Experts of a small language model.
Size: 13 layers, width 160.
Experts: 128 squared ReLU neurons an expert, 4 picks a token.
Below are experts of layer 6 (counted from 0) of a mixture-of-experts language model. Rows are named router (the router's row for the expert) and show model dimensions 0-159. Each number is 128 + 32 x the weight over its row's rms, rounded and kept within 0 to 255.
After each expert's rows: "gets" lists some tokens that make up at least twice as much of what it gets as of all text; "comes before" lists some tokens at least twice as common just after its tokens as in all text. This comes from a sample of Wikipedia text that the model never trained on. Tokens count by the router's weight.

# expert 4
router [137 115 153 151 122  86  87  35 182 137 136  79 184 137 146  67 151 130 205 143 123 160 138 114 129 120 156  75 150 104 142 147 129  97 154 185 130 125 174 119 130  93 187 124 148 133 147 177 111  81 120 121 147 120 131 127  78 123 105 133 144  89 119  74 167 120 156 155 181 147 105 152 105 155 126 122 157 124 154 221 150 125 111  70 109 132 132 140  80 112 201  98 171 134 130 107 111 126 101 167  52 134  89 102 184 126 161 103 114  98 146 174 139 148 125  99 119  80 100 154 118 125 157 109 131 142 120  75 144  94 113 117 164 112  93 145 134 152 141  97 153 120  59 109 198 161 198 145  39 106 133 121 133 102 129 152 147 133 130  92]
gets: "i ", "s ", "o ", "a ", "an ", "e "
comes before: "| ", "(", "and ", "was ", "S", "B"

# expert 14
router [115  86 132 159 105  33  70  90 150 141 107 118 182 127 173  94 136 150 202 142 148 124 103 113  92 134 123 102  94 136 119 131 120  86 189 163 164 140 159 127 118 106 188  88 147 104 121 146 112  95 119 153 138 111 100 121  74 111 122 107 149 108  98  98 166  99 161 137 123 195 167 147 119 177 138 141 205 161 151 186 110 151 108  97  97 118 145  91 115 165 116  57 185 154 140 113  87 145 150 153 113 118  46  98 144 159 149  99 133  94 152 154 131 147 115 127  99  77 121 115 134 174 135 136 138 120  99 113 130  78 157 194 136 104 137  87 141 177 106  68 123 112 139 160 157 187 153 155  61  52 150 160 130 132 106 164 131 155 161 155]
gets: "es ", "s ", "ing ", "ation ", "er ", "ers "
comes before: "of ", "and ", "in ", "(", "to ", "for "

# expert 13
router [168 122 126 134 114 114 118 100 119 135 175 115 169  72 124  81 133 148 154 160 165 145 135 115 175 184  92 121 118 130 148 141 187 111  88 132 161 161 171 187 147 138 110 161  83 138 169 140  79 166 118 152 180  99 151 127  85 109 119 107 102  89 173 106 104 177 142 132 104 120 152 164 129 143  99 137 140 124 144 128  81 133 120 163  91  75 127 117 191 160 132 119 164 139 120 130 162 157 137 143  80  69 107  37  78  84 194  82  77 141 129 152  95 171 140  98  94 143 103  84  98 205 139 137 113 121 139  62 100  87 109 159 113 152 137 143  94 181 149 187 118 111  83 113  85 147 191 124 147  81 114 113 142 194 137  80 146 153 120 140]
gets: ", ", "s", "es", "a", "ers", "ts"
comes before: ", ", ". ", ": ", ".", "\n", "'"

# expert 28
router [114 118 112 172 130  69  79  46 167 144  98 122 164  86 149  62 115 149 180 170 121 147  97 136 112 122 116  78 159 115  94 176 135  83 170 150 144 167 187 146 124  99 185 168 137  90 142 143 108 132 120 136 120 118 141  91 104 100 130 147 132  62 132  77 142 126 148 150 136 143 175 122  88 160 137 129 195  93 143 220 129 142 110  72  91 114 153 154  80 180 185 102 202 136 167 150 108 129 135 148 113 104  87 149 163 110 161 129 125  95 178 134 144 142 110 119 117  50  81 156 117 108 139 110 110 140 102  89 146  95 139 118 184 118 170 122 137 173 128 105 159 136 114 130 183 199 184 129 103 103 132 150 103 113 122 184 124 144 131 152]
gets: "o ", "i ", "s ", "e ", "a ", "er "
comes before: "(", "| ", "and ", "of ", "in ", "was "

# expert 8
router [107 149 136 173  40  96  63  78 123 141 119  70 156  54 180 140 148 155 133 161 135 126  98 143  91 179 122 105 133  72 109 157 135 139  98 125 135 167 134 163 101 135  88 189 143  83 175 152 107 135 156 137 122 130 149 107  99  32  82 182 127  58 115 138 136 143 185 118  76 145 158 164 116 105 100 147 146 119 187 133  85 118 126 145 122  76 123 167 144 167 166 174 126 113 149 192 190 146 139 126 112 108 123 122  92  88 139  89  80 105 135 189 134 172 165  90  86 114 152  96 130 134  91 125 124 130 148 113 101 104 142 153 136 101 117 122 127 170  88 173 144 130 107  90 128 154 126 146 108 114 161 169  92 126  71  92 171 107  98 161]
gets: "of ", ", ", "in ", "the ", "to ", "for "
comes before: "the ", "a ", "he ", "his ", "200", "201"

# expert 30
router [149 170 103 138  80 107  90  63 132 153 159  99 174 146 174  75 110 128 156 180 121 181 170 127 163 151 143 136 132 119 144 173  87  88 148  84 112 135 130 103  84  86  88  97 102 147 211 164 124  57 110  77 129 126 134 125  63 111  66 148 137 142 116 105  93  97 125 135 147 173 100 178  88 147 123 140 118 147 164 140 150  70 143 143  76 166 145 181 122 131 103 130 161 113 158 144 174 145 166 128 106 102 106 149 149  75 177 147 139 109 141 150 116 167 170 138 168  93 137 134 140 168 161 127 157 179 192 142  63 114 141 113 165 107  90 100 180 180 122 152 145  94  61 166 149 146 120 192 130 129 167 141 117  71 147 129 106 121 137 119]
gets: ".", ". ", "-", "'", "The ", "\n\n"
comes before: "\n\n", "s ", "The ", "In ", "He ", "It "

# expert 22
router [138 188 133 172 110  56  90  92 161 154 164 126 230 110 123  79 144 121 145 140 144 157 149  87 110 131  94 139 105 122 117 100 117  96 113  69 140 134 156 108 128 163 103 168 100 134 168 135 107 120 122 119 106 152 160  87  82  75 111 170  98 151 163 142 134  98 135 180 134 145 106 157  75  80 140 153 123 154 148 152 141 113 103 136  89 124 108 133 131 177 133 177 163 121 149 143 170 146 137 143  98 127 115 124 119  91 169 107  77  99 101 153  79 110 115 175 155 126 137  98 138 224 163 129 113  95 183 121  50 120 100 163 128 126 114 141 127 219 104 190 172  87  94 118 151 182 134 151 108  97 190 127 102 115 188 161 106  92 132 163]
gets: ", ", ". ", ".", "\n\n", "and ", "\n"
comes before: "\n\n", "The ", "In ", "He ", "and ", "It "

# expert 26
router [177 143  66 132 120 121  92  84 151 189 159 142 142  51 107 100 157 113 143 150 132 105 133 107 169 160  95 121 106 119 131 129 165  63 133 152 117 134 160 167  99 124 130 147 157 108 118 164 103 140  25 197 112  97 136  99 102 121 113 118  92  94 141 148 120 115 114 147  95 175 124 162  88 126 117 101 164 108 158 160 118 165  97 118  76 129 120 117 146 184  89  83 145 151 127 125 157 145 147 116  97 108 146  25 135  93 162 105 127 147 172 151  68 143 121 137 169  97 137 120 121 224  85 114 132  91 187 121 129  28 148  92 157 163 145 141  70 136 119 186  94 158 112 151 130 144 128  77 112  90 114 157 121 106 145 113 102 143 116 128]
gets: "e", "a", "an", "o", "i", "er"
comes before: ", ", ". ", "i ", "'", "-", "a"

# expert 11
router [126 162 168 152  71  88  98  89 155 166 148 147 139 121 165 117 144 146 128 158 189 151 128 189 149 163 168 104 140 129 140 106  92 112 126 158 121 141 140 112 157 112 109 133 168  75 146 157 110 100  83 177  36 117 125 157 128 124 145  60  69 112 133 138 104 116 137 121 163 186 164 145 105 123  91 145 147 163 136 134  97 154 157  84 124  29 126 112 191 152 137 147 140 130 145 165 216 181 153 125 156 107 109 119 145  97 178  60 189 110 131 114 142 184 160 117 111 133 151 107 134 153 139 129 132  80 120 165 153  69 134 151  75 105 112 122 158 195 138 183 125 136  93 129 146 137 163 154 105  85 188 152 159 140 121 105 176 164 117 128]
gets: "for ", "ing ", "ed", "in ", "on ", "by "
comes before: "the ", ", ", "a ", ". ", "ing ", "by "

# expert 27
router [116 164 113 166  84  66  65  68 157 145 112 185 176  72 214 137 158  91 163 137 170 155 120 128  65 164 159  38 132  93  97  80 131 110  98 136 116 150 129 159 107 121 144 148 195  94 156 149 141  78 145 103 105 107 134 144 121 108  58  94 135 117 121 109 126 117 176 128 107 113 162 147  99 109 124 143 145 153 144 108  87 153 101  75  90  76 113 127 142 166 109 151 145 157 123  87 146 176 160 134 128  78  62 129 162  63 150  91 135 100 127 135 169 143 142 101 127 156 161 139 103 173 155  50 105  90 117 139 114 128  78 141 143 112 143 108 163 173 130 120 168 108 127 127 151 152 133 129 122  52 146 172 144 114 102 121 161  74 134 128]
gets: "to ", "was ", "in ", "ed ", "with ", "from "
comes before: "the ", "a ", "to ", "in ", "by ", "that "